{
  "n_layer": 10,
  "d_model": 384,
  "n_experts": 128,
  "experts_per_token": 8,
  "d_expert": 80,
  "d_shared_expert": 128,
  "activation": "squared_relu",
  "moe_layers": [2, 3, 4, 5, 6, 7, 8, 9],
  "router_score": "softmax",
  "normalize_top_k": false,
  "routed_scale": 3.31,
  "balance_loss": 0.000356,
  "balance_bias": true,
  "router_cosine_scale": 20.0,
  "init_std_router": 0.0355,
  "lr_router": 0.000936,
  "vocab_size": 16384,
  "norm": "rmsnorm",
  "norm_eps": 1e-06,
  "tie_embeddings": "early",
  "optimizer": "muon_variant",
  "lr": 0.0074,
  "beta1": 0.95,
  "batch_tokens": [65536, 131072, 196608],
  "seq_len": 1024,
  "train_tokens": 523000000,
  "steps": 4183,
  "dataset": "wikipedia_en"
}
Below are experts of layer 6 (counted from 0) of a mixture-of-experts language model. Rows are named router (the router's row for the expert), up (a neuron's input weights, with its number), down (a neuron's output weights, with its number) and show model dimensions 96-143. Each number is 50 + 12 x the weight over its row's rms, rounded and kept within 0 to 99.
After each expert's rows: a language model's description of what the expert responds to. This comes from a sample of Wikipedia text that the model never trained on.

# expert 51
router:59 46 69 44 59 48 59 65 59 62 58 55 51 50 35 25 48 52 77 39 53 51 57 62 41 57 36 59 58 58 63 48 40 61 28 44 49 51 64 26 60 41 50 34 62 45 32 43
up1:79 54 47 43 50 51 60 49 71 80 62 64 57 73 45 44 60 61 67 42 62 54 51 33 39 61 66 44 78 56 88 36 58 47 31 50 31 35 66 43 60 41 64 49 31 44 89 72
down1:61 43 58 46 51 60 53 59 55 56 60 30 68 27 31 43 34 52 52 53 50 56 55 42 45 41 17 76 77 65 51 57 69 43 46 62 51 41 65 61 53 40 41 43 60 83 19 41
up2:45 50 32 30 28 20 54 35 42 43 36 47 30 47 60 53 54 28 46 32 66 46 40 52 48 47 33 46 68 60 45 28 55 70 56 71 66 44 71 61 24 46 55 35 43 31 58 46
down2:52 42 62 51 39 49 48 42 58 61 70 48 41 43 54 52 35 37 69 54 49 55 45 56 39 33 68 57 51 71 27 22 52 49 58 39 42 54 44 58 49 38 54 47 40 51 41 40
up3:25 45 49 49 31 39 46 37 65 29 59 46 49 20 78 48 44 19 38 47 58 53 47 51 53 51 57 43 47 35 50 35 57 60 64 84 49 40 49 56 51 33 45 32 44 35 65 42
down3:45 43 42 32 51 42 59 45 59 67 60 35 61 55 29 41 63 82 36 67 40 68 41 60 39 61 59 28 44 48 37 65 74 55 39 51 79 57 46 54 47 56 27 50 43 62 44 39
up4:40 56 38 63 28 56 49 24 36 32 31 59 34 51 58 43 50 65 53 69 67 51 45 40 66 59 59 60 46 45 48 65 71 29 51 73 73 45 50 55 53 66 61 54 38 57 22 58
down4:34 71 56 37 49 39 50 51 38 49 62 46 59 33 53 66 71 46 67 40 41 42 53 69 55 46 45 41 49 57 49 40 54 40 51 49 41 49 50 62 42 32 65 51 64 56 36 60
up5:48 60 57 56 41 30 48 58 50 56 49 62 53 49 66 45 78 46 47 58 57 37 43 59 58 38 54 61 68 57 53 46 51 50 64 57 56 59 45 71 53 50 45 42 61 47 56 69
down5:28 54 50 56 51 60 52 30 50 54 35 62 45 39 44 73 40 60 70 58 57 61 37 36 36 61 51 63 31 53 65 52 44 61 46 53 40 44 58 85 50 41 61 54 50 64 35 43
up6:64 33 72 59 55 41 50 54 48 36 47 43 51 39 68 47 48 67 50 39 47 61 51 43 57 46 62 64 52 38 61 39 53 41 43 41 48 38 45 50 24 61 77 52 62 62 18 47
down6:60 44 51 55 69 48 47 67 30 60 18 54 52 52 54 48 53 49 57 41 23 73 54 44 29 61 41 36 55 50 47 59 54 92 81 44 57 37 55 40 34 47 55 48 52 41 56 62
up7:57 40 62 50 66 32 52 56 78 53 46 33 55 36 43 50 53 43 60 30 81 25 50 47 48 53 47 31 71 38 46 72 42 39 40 63 68 63 50 77 46 52 66 58 59 44 56 59
down7:55 19 59 80 65 36 55 48 71 51 74 47 34 77 77 50 30 33 37 48 51 34 41 44 31 54 30 48 30 56 45 57 37 52 47 25 52 58 47 48 45 61 68 46 53 37 49 77
up8:61 53 43 65 61 43 68 38 64 36 50 18 62 49 46 47 68 62 50 50 57 44 52 42 39 55 48 47 34 40 65 37 55 33 63 41 55 29 52 33 44 73 42 63 49 54 60 42
down8:38 63 44 43 35 46 20 42 61 59 41 36 57 41 57 35 77 41 73 50 43 62 38 40 42 57 55 45 50 46 43 38 62 34 65 61 47 53 23 45 72 39 37 63 35 35 42 35
Description: Year ranges, dashes. En dashes joining year or score ranges like 1887–88 or 11–0, plus spaces and century digits starting years.

# expert 45
router:58 73 61 41 43 60 67 54 62 70 51 51 65 47 37 37 52 42 77 52 34 46 52 56 50 60 36 78 54 38 46 62 60 41 49 42 39 47 56 81 47 47 58 32 79 67 29 43
up1:75 63 57 52 47 26 46 57 43 31 67 71 42 55 64 49 67 53 48 48 49 31 44 57 53 59 28 57 45 47 41 58 41 40 67 33 51 35 48 75 47 51 59 52 56 54 53 87
down1:58 50 51 52 69 46 38 44 76 35 31 76 54 52 44 32 46 55 60 44 27 38 49 50 65 54 38 51 57 35 58 51 43 36 57 25 49 52 30 51 27 55 61 32 30 36 66 71
up2:37 59 39 51 38 50 41 53 30 56 53 19 40 50 50 51 46 57 13 37 58 45 47 39 47 52 70 51 54 61 66 42 69 33 47 36 54 55 53 70 26 43 55 62 56 40 53 47
down2:58 61 56 68 49 49 56 38 46 57 50 52 59 61 47 49 71 29 40 30 37 45 47 79 60 59 41 25 36 39 56 66 31 60 42 50 48 62 53 62 49 59 54 55 41 42 38 31
up3:56 56 48 59 36 35 47 49 30 55 38 47 38 76 53 46 61 28 60 59 56 51 34 61 44 33 55 45 49 46 40 50 42 47 53 51 49 59 57 77 29 40 52 29 44 40 46 49
down3:62 36 39 65 52 44 51 49 36 39 53 52 45 62 54 53 38 44 35 60 47 54 44 51 50 58 47 46 72 34 53 57 35 63 58 52 38 36 76 73 54 38 41 36 53 29 67 61
up4:43 67 42 37 71 60 34 61 55 29 71 44 50 62 45 56 41 58 57 15 47 49 46 68 48 62 64 41 50 62 53 79 62 45 46 53 51 49 51 36 60 34 51 46 51 71 42 39
down4:35 30 70 57 64 51 58 40 60 54 62 58 41 64 53 37 50 41 34 66 51 40 50 54 36 45 13 61 72 43 25 55 70 62 42 39 51 56 53 46 45 39 49 61 62 52 72 55
up5:35 48 52 50 63 61 43 45 44 46 44 39 67 49 42 66 41 48 49 35 75 42 51 54 63 46 51 56 47 54 53 44 52 67 72 61 61 56 37 48 57 47 35 67 62 33 53 46
down5:23 31 54 55 53 59 45 52 57 41 50 46 47 37 51 64 58 58 54 21 47 41 35 47 51 47 67 33 38 58 65 52 56 44 65 55 67 67 51 50 43 50 37 39 51 49 67 48
up6:54 52 29 63 38 51 55 51 49 42 53 46 50 53 48 42 44 49 53 59 39 54 30 63 68 47 41 51 69 42 74 65 37 59 75 70 38 62 44 53 63 53 55 61 43 55 80 48
down6:72 50 43 14 53 51 49 45 25 37 50 58 51 55 39 33 61 68 37 52 34 46 68 36 42 26 66 64 52 59 43 66 71 40 54 41 60 58 62 45 52 29 25 36 36 63 25 50
up7:46 71 70 39 73 32 45 59 38 48 32 52 88 78 33 58 44 39 59 55 51 27 41 46 54 52 46 48 32 55 62 49 45 61 63 30 33 27 57 34 61 48 44 69 57 42 63 38
down7:62 52 56 69 51 24 51 67 60 50 45 42 46 53 62 41 35 56 50 26 64 54 52 37 51 39 45 37 43 56 47 61 50 50 41 58 47 56 46 63 72 69 45 39 62 42 35 24
up8:40 52 55 42 55 39 30 47 34 45 54 41 52 74 35 73 66 36 39 59 52 53 76 52 54 50 44 59 40 51 42 51 57 73 45 44 34 26 62 42 49 30 40 56 51 26 49 54
down8:73 34 47 10 50 49 44 65 39 49 55 44 40 60 53 47 45 42 58 52 59 68 28 28 50 43 54 58 65 42 36 38 49 64 40 46 55 66 76 54 47 44 69 49 45 48 72 58
Description: Year and number starts. Leading digits of years and numbers, like 20 in "2020 census" or 19, and spaces before numbers in table cells.

# expert 43
router:48 50 52 58 66 45 48 43 57 22 40 51 46 36 50 55 56 47 31 55 61 51 43 63 54 44 51 58 57 38 35 70 57 55 60 48 42 56 65 52 70 71 32 50 30 44 54 51
up1:48 32 45 26 50 35 42 40 65 48 41 62 54 71 50 32 63 30 82 36 41 52 48 47 61 52 38 45 48 57 61 67 88 56 55 66 56 50 53 46 75 55 34 58 55 49 67 33
down1:26 53 60 42 82 48 40 56 53 38 40 57 62 46 27 58 71 43 30 50 38 50 53 67 43 33 30 47 48 55 29 30 45 31 49 57 20 46 49 50 38 57 35 53 33 66 28 58
up2:60 53 29 36 54 49 72 58 46 56 55 71 45 23 25 36 55 60 55 46 52 67 69 48 38 42 41 55 32 43 40 46 58 57 63 40 56 49 56 50 43 46 34 38 43 55 55 42
down2:49 49 48 50 46 40 30 61 43 67 56 49 29 39 52 60 41 58 51 66 56 69 28 58 43 62 44 65 49 56 47 59 54 48 57 42 38 43 47 43 74 64 52 56 22 48 45 53
up3:50 59 43 34 45 59 31 26 53 46 40 53 35 52 61 65 49 57 50 54 42 43 42 44 49 59 51 54 51 52 30 60 26 55 45 28 49 73 36 50 52 51 64 41 58 40 51 60
down3:45 56 32 36 28 26 56 35 79 42 63 42 28 70 47 62 48 61 38 48 54 56 49 44 55 51 59 36 55 47 58 80 27 67 46 48 51 47 42 35 26 39 52 53 37 63 78 69
up4:75 63 48 24 23 58 52 63 36 44 76 62 63 58 50 41 57 63 50 55 68 51 50 52 39 40 45 67 69 32 44 52 52 41 37 59 58 47 65 76 52 41 55 48 60 47 51 39
down4:54 53 30 54 36 60 55 68 52 69 57 49 84 61 64 43 46 32 64 45 29 47 55 43 54 48 52 43 50 41 53 53 75 56 47 58 69 67 70 42 45 54 46 54 40 32 63 60
up5:41 54 47 52 32 38 51 33 73 60 54 35 61 45 46 44 28 38 40 51 56 41 57 44 34 69 54 58 47 75 62 37 35 62 50 55 59 51 54 42 40 44 46 57 55 62 49 41
down5:46 52 61 36 44 39 57 34 53 59 69 34 57 48 37 50 32 61 47 47 47 49 63 50 31 85 41 31 47 54 69 53 47 45 47 57 42 43 50 56 36 45 46 32 47 45 43 40
up6:50 39 40 52 74 60 63 50 71 58 35 32 35 54 40 59 57 57 50 58 44 51 56 65 52 43 78 33 66 52 45 57 56 68 44 50 37 41 44 47 45 47 45 48 60 45 49 48
down6:32 37 67 41 53 46 47 53 64 43 47 36 65 52 56 38 46 51 46 40 40 51 52 52 44 55 65 44 46 43 68 50 54 40 37 51 70 38 69 41 71 54 56 44 63 63 56 43
up7:48 40 39 59 62 35 36 36 49 73 60 41 40 41 40 41 69 30 56 51 33 58 57 51 50 62 14 37 53 57 24 42 51 51 49 37 57 41 44 58 51 28 61 53 49 61 45 42
down7:56 57 55 63 51 33 39 50 80 53 58 59 52 46 61 40 60 48 40 48 59 43 36 53 59 47 54 43 59 44 34 55 37 65 35 54 44 40 42 44 30 48 41 72 45 35 65 50
up8:44 56 53 34 34 36 73 37 30 55 67 40 35 66 84 48 50 50 31 59 61 46 52 70 72 58 33 27 54 54 56 38 48 53 49 39 44 65 24 56 63 33 41 46 45 65 66 25
down8:57 41 49 37 37 43 55 25 53 56 64 53 49 39 43 51 53 41 57 56 64 53 55 66 58 48 42 58 36 51 45 56 70 56 57 61 69 44 42 61 32 60 52 39 66 40 60 55
Description: Place names. Country, state and county names after commas or in locations, such as Nevada, Quebec, Carolina, France, plus endings like -ville, -shire.

# expert 26
router:54 53 48 58 58 63 53 52 52 47 50 38 38 42 46 53 51 65 52 46 56 49 63 59 56 48 50 62 66 51 49 71 41 65 68 43 55 58 69 46 46 85 45 49 35 37 46 59
up0:41 50 35 59 66 49 41 39 37 52 43 58 50 67 25 37 29 44 44 32 51 35 58 18 46 56 20 57 56 48 40 52 50 62 67 39 64 44 56 45 54 67 44 35 46 61 36 83
down0:58 45 39 58 65 67 49 47 53 67 59 55 27 37 58 42 40 48 72 53 69 36 63 56 48 56 49 30 52 53 43 60 62 53 61 45 54 58 61 41 31 43 37 65 44 57 60 53
up1:50 46 50 33 44 50 35 27 39 45 54 33 48 24 45 61 54 30 65 46 57 62 45 63 36 58 42 47 58 64 34 43 56 68 40 41 56 32 43 52 56 56 57 49 58 53 57 49
down1:57 52 45 75 43 38 44 65 41 49 46 52 25 45 59 45 67 60 62 15 39 37 36 46 49 43 50 52 41 53 46 57 52 54 66 51 43 47 67 66 59 45 62 39 50 53 58 51
up2:52 48 55 57 64 62 23 38 44 55 63 59 53 49 43 61 38 61 52 61 48 14 41 33 37 37 55 59 42 54 35 32 27 64 30 33 45 39 50 52 58 22 81 50 51 46 48 30
down2:38 38 56 59 36 58 38 58 42 42 28 65 38 39 55 48 64 47 54 43 44 51 43 56 45 47 42 30 29 47 47 43 57 63 54 47 54 39 51 61 70 47 48 52 51 56 28 63
up3:61 71 59 49 68 43 57 33 62 37 64 30 49 44 56 48 35 35 42 39 58 57 58 34 40 52 23 33 59 36 52 54 64 42 46 36 55 64 42 50 22 47 37 59 32 44 46 41
down3:74 65 47 55 58 55 53 52 44 50 67 58 35 37 57 44 58 66 57 47 41 47 29 36 57 51 47 49 48 48 68 66 49 70 45 55 46 47 45 57 45 50 66 56 58 45 61 30
up4:52 39 43 63 51 65 38 41 63 45 46 56 42 58 40 38 45 57 30 48 62 40 48 45 42 49 35 67 71 53 72 37 65 59 57 53 64 21 55 49 64 73 29 57 65 47 46 46
down4:29 51 42 66 66 66 40 39 43 55 53 57 30 53 65 66 40 35 44 29 32 29 68 52 54 52 46 50 71 64 74 66 53 60 70 57 42 39 50 36 62 62 21 61 63 49 48 39
up5:41 53 49 64 51 22 61 41 43 53 61 50 35 61 46 71 50 51 43 45 25 52 66 51 69 42 49 50 42 48 63 54 49 53 67 52 43 45 64 57 43 35 75 43 52 53 56 54
down5:47 60 65 45 53 73 48 56 32 65 38 50 62 56 47 57 67 62 69 51 17 52 39 74 72 43 57 56 62 55 52 37 58 36 38 36 43 65 49 26 69 70 44 39 63 46 58 50
up6:51 39 51 43 25 54 41 52 60 48 54 46 59 50 21 50 53 45 42 44 43 43 25 24 44 46 45 59 40 61 46 47 51 32 50 63 42 40 46 54 57 42 47 53 44 45 65 59
down6:44 54 34 68 50 43 56 56 56 50 61 55 40 54 46 48 53 32 47 56 58 68 59 22 45 11 66 62 36 60 30 11 35 39 45 60 51 62 45 58 38 44 64 59 65 57 66 53
up7:56 37 49 51 32 40 78 59 58 46 55 44 54 32 59 39 57 64 45 51 50 56 55 51 49 78 61 44 46 57 56 36 48 29 22 51 62 37 55 51 48 60 56 77 56 57 46 61
down7:46 55 34 46 53 20 25 69 45 43 44 41 51 48 51 67 59 62 39 31 50 51 42 65 54 46 56 61 50 57 46 70 46 50 84 41 36 42 60 63 37 50 34 45 56 57 45 51
Description: Team and organization names. Words inside sports team, league and place names, such as League, United, Cup, Seahawks, Conference, often in rosters and tables.

# expert 0
router:74 71 50 48 42 59 51 56 45 64 46 58 60 37 49 32 80 73 26 58 44 57 55 36 65 19 56 55 60 28 48 30 50 31 46 38 51 55 59 35 38 77 51 51 59 37 51 52
up1:57 53 44 59 38 35 61 58 61 56 60 33 48 56 46 42 59 35 31 39 43 65 62 42 51 58 61 41 39 43 41 47 59 43 52 59 58 63 43 43 78 66 63 39 31 57 74 42
down1:60 48 56 71 38 48 49 55 50 45 72 44 58 56 56 75 58 48 36 57 51 61 65 47 40 49 52 36 46 39 46 48 66 46 28 41 49 48 45 46 59 58 33 70 57 62 51 68
up2:32 45 44 73 40 24 45 47 50 83 45 27 47 57 76 55 48 61 45 56 39 50 58 32 55 70 51 55 49 55 56 57 43 50 36 51 35 52 63 33 58 43 43 54 21 49 49 79
down2:45 54 52 52 63 50 54 52 59 55 46 40 47 36 56 38 54 54 42 49 50 59 55 71 57 23 50 41 58 40 57 50 59 56 45 63 44 44 29 27 43 54 28 70 53 50 43 45
up3:55 33 30 42 42 42 45 62 54 35 33 59 49 30 39 54 79 38 47 47 48 38 46 46 40 68 49 71 48 52 49 59 44 45 43 35 61 58 64 38 68 49 44 54 64 58 33 76
down3:54 34 37 62 36 64 45 76 67 49 63 62 63 39 63 46 56 35 47 34 56 30 66 51 40 52 54 60 60 21 45 43 49 36 46 35 26 37 57 40 47 54 61 33 57 53 46 46
up4:22 51 63 37 40 60 43 51 46 62 67 55 45 53 51 43 50 61 48 64 35 51 33 56 55 44 63 60 48 52 56 92 42 50 42 72 61 51 31 43 35 57 38 43 39 33 64 70
down4:58 28 53 40 42 46 49 43 50 43 56 48 27 52 49 71 25 51 52 56 62 73 53 59 56 53 36 49 51 53 48 45 37 46 59 45 59 44 54 34 55 69 40 61 53 41 52 62
up5:56 29 57 75 34 47 25 29 34 71 40 62 47 50 43 38 43 40 30 77 40 61 43 71 62 67 60 44 40 53 50 51 62 38 37 72 41 50 39 62 76 51 50 31 70 40 57 46
down5:55 41 61 56 48 60 47 62 53 44 71 43 49 56 44 49 39 27 57 44 52 71 65 43 46 49 40 53 42 49 66 63 67 33 45 29 42 65 55 57 55 54 66 44 43 36 42 42
up6:47 31 33 49 57 42 56 54 79 52 69 37 56 48 65 30 57 42 44 64 27 57 50 53 56 31 36 62 35 44 80 55 56 52 37 50 57 70 52 54 60 60 42 50 39 78 17 36
down6:48 63 64 53 45 48 31 53 47 60 62 35 36 63 53 54 47 54 61 54 53 40 43 40 37 57 55 53 26 51 57 27 44 61 54 30 44 44 60 55 73 61 37 54 61 47 60 70
up7:36 31 38 42 10 28 55 43 44 60 48 60 44 33 55 61 69 59 67 46 43 34 56 46 40 62 72 69 49 62 52 64 54 51 66 66 43 49 54 50 46 44 75 45 35 71 49 55
down7:67 47 17 57 52 55 35 46 50 61 44 44 60 52 42 33 49 80 35 73 60 47 55 53 62 27 65 58 38 65 56 49 38 30 43 42 34 62 42 38 44 67 57 71 49 42 69 45
up8:50 42 63 59 59 40 42 40 34 48 49 58 59 52 62 66 47 66 39 67 36 39 44 43 48 52 47 20 43 40 27 81 59 55 51 64 28 41 46 53 48 26 39 40 62 36 38 68
down8:51 52 52 58 51 47 65 61 55 61 39 54 53 51 52 68 42 35 52 48 68 47 48 43 50 27 45 25 80 49 46 61 47 67 38 72 58 41 58 51 50 75 72 53 45 54 18 43
Description: Table field labels. Category words in infobox and table cells, mainly party names in election tables (Republican, Labour, Liberal), plus headers like Votes, Candidate, taxonomy ranks.

# expert 39
router:44 24 45 55 59 49 39 35 64 24 67 60 56 46 33 32 45 72 28 49 37 40 38 46 49 47 52 52 44 47 27 51 55 43 73 48 41 62 43 56 61 62 48 48 34 59 50 55
up0:52 58 62 37 54 47 57 47 63 52 42 49 27 36 53 52 60 48 62 36 50 49 63 47 59 78 17 42 41 70 40 54 47 42 30 55 53 78 58 50 61 26 54 38 71 55 55 44
down0:75 48 56 61 74 53 65 37 46 57 48 54 35 52 63 63 53 55 48 53 62 11 51 50 30 29 44 54 44 39 43 54 55 47 55 40 73 57 56 40 34 69 53 34 63 49 49 39
up1:42 68 45 45 59 69 44 38 60 52 62 33 58 48 42 53 66 29 45 65 63 70 47 50 40 65 43 37 68 37 51 38 67 48 45 48 37 46 38 68 58 33 58 66 52 70 77 48
down1:62 31 37 40 53 46 50 41 58 71 62 37 28 59 55 46 54 21 58 52 39 40 58 37 47 44 10 55 66 66 42 34 47 66 70 44 48 48 57 62 54 50 34 65 49 64 37 64
up2:59 53 49 61 58 59 58 62 59 75 75 44 35 58 60 31 50 66 42 49 53 71 55 35 57 53 52 23 42 58 39 70 58 53 45 50 20 62 49 53 59 76 54 58 49 48 43 33
down2:56 61 32 52 20 56 48 53 61 63 75 55 40 79 39 65 54 59 37 66 47 52 52 65 44 35 52 33 43 61 54 49 41 46 40 63 51 69 52 41 37 40 50 36 28 58 39 51
up3:54 29 55 36 41 51 61 18 39 54 41 58 61 52 60 51 34 67 31 51 38 46 41 26 23 75 46 63 28 57 60 23 63 29 42 50 52 58 47 41 53 65 62 59 39 58 65 42
down3:50 48 58 75 67 41 40 62 53 51 38 63 66 49 44 57 55 79 56 57 38 29 26 65 54 46 64 75 58 46 70 46 66 62 40 44 34 34 60 64 49 57 62 41 57 55 52 37
up4:68 48 38 46 55 45 26 74 51 56 49 49 70 62 54 19 36 35 66 25 53 53 63 55 52 63 46 50 56 52 65 58 48 50 49 34 54 50 45 30 77 68 52 52 51 60 55 64
down4:48 45 72 71 46 48 57 50 48 47 48 49 29 52 42 47 56 64 30 47 39 33 36 35 68 57 66 66 43 51 52 55 44 52 62 21 60 61 80 57 49 49 40 41 50 60 40 44
up5:41 59 60 32 58 36 36 51 54 53 53 56 54 53 41 66 56 59 53 64 65 48 46 26 47 55 43 54 41 61 48 49 30 42 33 62 56 58 44 31 66 42 43 66 48 50 37 38
down5:63 54 30 53 47 51 66 71 65 36 63 62 48 68 65 74 53 68 53 54 57 52 54 54 44 55 37 44 47 52 67 37 41 42 61 35 27 52 37 33 35 70 45 51 52 49 41 51
up6:40 64 54 46 27 61 49 67 23 37 56 33 32 52 69 42 65 68 63 70 68 50 34 28 48 35 63 53 50 56 83 41 51 37 42 58 40 51 47 60 42 79 54 42 46 53 68 51
down6:54 48 31 52 35 37 61 52 43 50 38 35 45 50 58 43 60 56 44 36 40 60 42 48 53 65 56 52 60 59 54 52 58 23 51 58 67 35 34 48 48 51 77 43 47 47 69 38
up7:51 48 47 48 44 52 68 54 50 73 41 51 44 50 39 65 53 32 52 40 42 66 31 42 47 51 48 28 43 29 75 34 47 39 13 65 28 57 44 73 46 36 61 42 44 69 56 55
down7:57 39 45 78 44 48 63 45 35 85 64 50 40 52 40 61 45 17 32 67 28 48 44 48 45 57 60 31 56 68 63 56 50 61 46 57 54 44 40 68 46 37 68 45 38 48 41 53
Description: Place-type nouns. Final nouns of named places and buildings like House, River, Street, Park, School, Museum, in descriptions of locations and heritage lists.

# expert 24
router:63 55 46 59 53 61 71 71 33 68 57 63 49 53 51 39 68 47 63 60 52 51 45 54 49 50 44 55 71 44 39 41 63 40 30 35 54 64 33 64 44 61 76 50 58 50 28 50
up1:27 30 33 58 57 40 62 53 56 47 40 63 45 62 60 41 50 53 34 52 46 67 55 57 42 52 63 36 36 36 39 38 50 50 52 29 42 32 56 37 69 27 54 37 57 64 69 43
down1:46 44 54 57 46 56 63 64 62 57 62 68 57 64 21 55 33 47 33 61 51 30 72 50 44 69 53 51 40 58 39 31 48 57 31 50 42 35 50 77 32 51 58 75 44 36 36 48
up2:54 49 53 71 68 54 39 45 46 73 42 55 39 53 42 51 58 34 54 48 46 43 24 33 46 50 52 48 58 42 51 43 50 28 36 44 41 42 44 52 49 63 58 46 58 47 63 58
down2:44 38 67 67 49 47 52 72 68 23 50 60 48 60 62 52 52 36 58 34 26 37 41 49 44 29 42 65 20 57 57 37 58 47 61 46 42 23 58 51 60 54 62 38 40 48 26 63
up3:35 42 47 49 59 59 61 54 52 55 52 20 47 62 35 48 27 52 48 34 44 43 52 61 60 56 55 57 63 32 53 48 62 33 65 63 57 67 40 59 45 47 42 60 36 31 53 43
down3:42 52 67 52 62 44 64 48 47 23 25 53 74 36 35 69 61 54 50 52 65 33 73 34 70 42 50 78 44 53 42 44 45 32 56 54 52 66 34 51 43 61 51 42 61 59 59 52
up4:52 71 92 62 50 45 56 61 55 49 59 53 71 56 36 33 73 42 66 47 45 57 22 39 69 51 54 66 29 38 71 21 67 60 53 59 59 66 65 53 49 54 50 33 48 36 40 50
down4:59 55 49 57 60 61 69 54 37 53 51 56 47 66 52 52 64 52 55 43 61 33 46 46 52 63 63 49 43 62 46 62 27 57 60 73 43 41 73 32 68 59 64 56 47 49 59 38
up5:42 60 47 40 34 31 59 56 71 54 63 40 63 64 63 58 55 71 36 58 68 38 42 21 48 58 84 58 41 48 46 55 44 46 67 52 49 38 48 43 48 60 60 55 63 62 51 69
down5:33 44 59 46 62 45 62 47 55 45 46 39 49 65 36 51 30 55 45 64 38 38 51 36 60 54 68 45 57 44 53 57 45 35 57 43 69 50 42 15 30 43 73 64 49 58 44 24
up6:39 42 59 30 57 59 48 48 50 60 54 79 31 36 64 52 55 58 45 41 32 55 50 58 43 70 48 41 47 37 31 32 74 52 59 26 56 85 61 37 60 51 77 67 50 56 50 52
down6:53 50 56 52 47 30 46 44 58 62 44 67 46 59 52 65 59 31 42 46 72 45 42 56 31 54 49 43 73 50 75 63 63 65 50 60 50 47 37 64 77 53 44 42 68 39 42 60
up7:54 41 59 40 40 48 44 79 28 31 68 26 57 52 59 60 62 38 41 52 57 55 46 68 51 48 68 36 35 51 48 47 38 51 50 52 45 32 56 40 42 51 40 51 56 44 54 47
down7:42 65 43 45 52 54 54 58 35 38 60 52 55 47 44 43 45 47 52 40 40 62 41 65 62 60 72 25 57 48 37 75 46 72 43 51 40 36 35 54 51 43 51 73 47 41 62 49
up8:54 44 56 38 53 54 26 49 50 50 51 71 49 53 48 50 38 43 45 52 67 34 57 51 47 55 40 50 38 38 42 43 47 62 54 35 23 41 50 51 64 41 42 63 48 57 31 34
down8:39 64 41 55 56 63 47 49 58 68 33 61 64 52 52 79 38 49 56 58 42 51 50 45 46 53 35 64 47 61 49 41 70 49 45 42 42 62 51 33 30 42 37 26 46 43 67 48
Description: Numeric cell starts. Spaces, invisible marks and symbols just before numbers in tables and infoboxes, such as coordinates, years, percentages, dollar signs and dashes.

# expert 25
router:26 61 57 48 60 67 50 67 61 59 34 43 66 42 53 55 57 51 47 47 53 52 59 44 23 50 49 41 48 54 67 31 51 44 69 48 50 42 48 53 75 62 41 48 50 45 36 51
up0:46 55 45 34 33 53 28 56 54 65 43 53 28 33 58 55 58 65 36 42 36 56 49 66 60 36 61 45 68 38 61 57 56 46 63 49 53 50 38 61 55 33 64 52 57 61 58 32
down0:59 64 34 24 73 65 32 59 31 35 50 75 50 54 42 38 63 48 45 47 70 49 48 59 68 54 37 63 50 38 33 30 29 39 42 48 52 32 72 41 63 48 33 58 46 47 40 70
up1:75 66 55 73 64 58 56 57 46 61 51 61 44 45 59 32 67 76 46 61 45 56 65 48 50 67 54 43 36 77 50 31 33 68 44 51 51 50 60 51 41 41 60 58 67 56 31 66
down1:42 45 75 66 32 38 52 52 48 59 60 43 44 37 40 43 68 28 60 55 39 47 52 49 56 41 56 61 86 42 49 40 62 42 38 44 50 55 60 60 33 42 68 51 49 72 56 52
up2:33 45 62 30 75 26 47 67 44 55 51 63 49 45 51 42 76 50 56 40 25 37 49 64 31 39 32 56 44 57 35 61 42 61 62 35 51 29 51 57 51 60 51 61 48 47 49 41
down2:35 51 66 63 30 53 62 36 51 43 49 44 51 39 61 46 43 67 34 49 34 53 39 66 58 66 42 44 49 53 41 40 51 50 27 57 62 55 39 55 38 43 67 49 39 31 54 32
up3:20 55 62 50 47 42 43 37 53 29 47 54 41 35 36 62 47 45 49 51 52 42 45 47 62 54 46 26 45 48 38 37 37 53 36 59 35 50 70 28 45 53 38 60 58 44 56 58
down3:66 38 61 64 62 48 62 37 39 41 54 50 67 63 56 57 57 46 61 16 54 47 49 64 33 68 31 51 64 52 47 30 37 40 51 55 67 51 48 63 57 46 46 35 62 34 60 62
up4:47 38 43 58 59 37 60 46 58 33 38 33 36 51 56 59 52 48 44 43 56 52 38 55 45 40 75 46 64 46 52 52 52 52 63 54 59 55 38 68 47 67 54 75 55 61 58 39
down4:67 49 61 58 78 45 33 46 51 40 62 45 53 64 44 73 57 45 72 61 43 56 55 57 54 58 36 63 60 59 67 37 39 52 57 62 61 50 76 38 49 55 41 58 50 77 47 57
up5:47 44 50 43 55 42 77 30 68 44 58 66 69 53 38 47 51 57 48 64 42 56 68 48 46 46 57 42 42 64 55 41 53 44 26 51 75 42 57 41 48 61 61 50 36 52 76 44
down5:68 51 65 43 48 33 57 65 51 28 46 72 60 60 66 39 48 52 48 43 31 54 69 54 70 54 30 27 24 38 42 53 62 39 52 52 37 38 36 54 22 51 25 47 49 46 35 51
up6:33 52 58 56 59 34 42 55 62 47 30 46 39 52 40 58 63 54 29 48 53 60 45 46 36 54 47 56 52 47 60 38 46 49 57 40 64 23 42 51 55 46 52 54 58 40 62 57
down6:61 27 42 38 55 63 62 66 68 61 44 43 54 55 55 64 31 44 61 67 60 39 42 24 46 51 27 52 18 52 45 49 47 72 47 42 56 44 61 28 58 40 47 43 56 52 41 67
up7:54 41 48 63 53 41 45 53 69 58 33 56 43 43 64 75 15 35 41 51 34 36 36 85 51 69 60 41 52 41 48 54 40 58 42 58 52 43 49 45 69 30 64 54 57 38 44 28
down7:44 57 55 42 51 54 67 49 64 63 55 31 32 60 45 41 65 54 46 57 47 53 37 68 55 31 59 35 54 51 49 44 67 65 31 59 39 64 44 50 64 55 36 54 40 35 39 78
Description: Numeric table cells. Pipes, spaces and digits inside sports or results tables full of scores and numbers, e.g. 25–23, 6,343, Won, Nominated.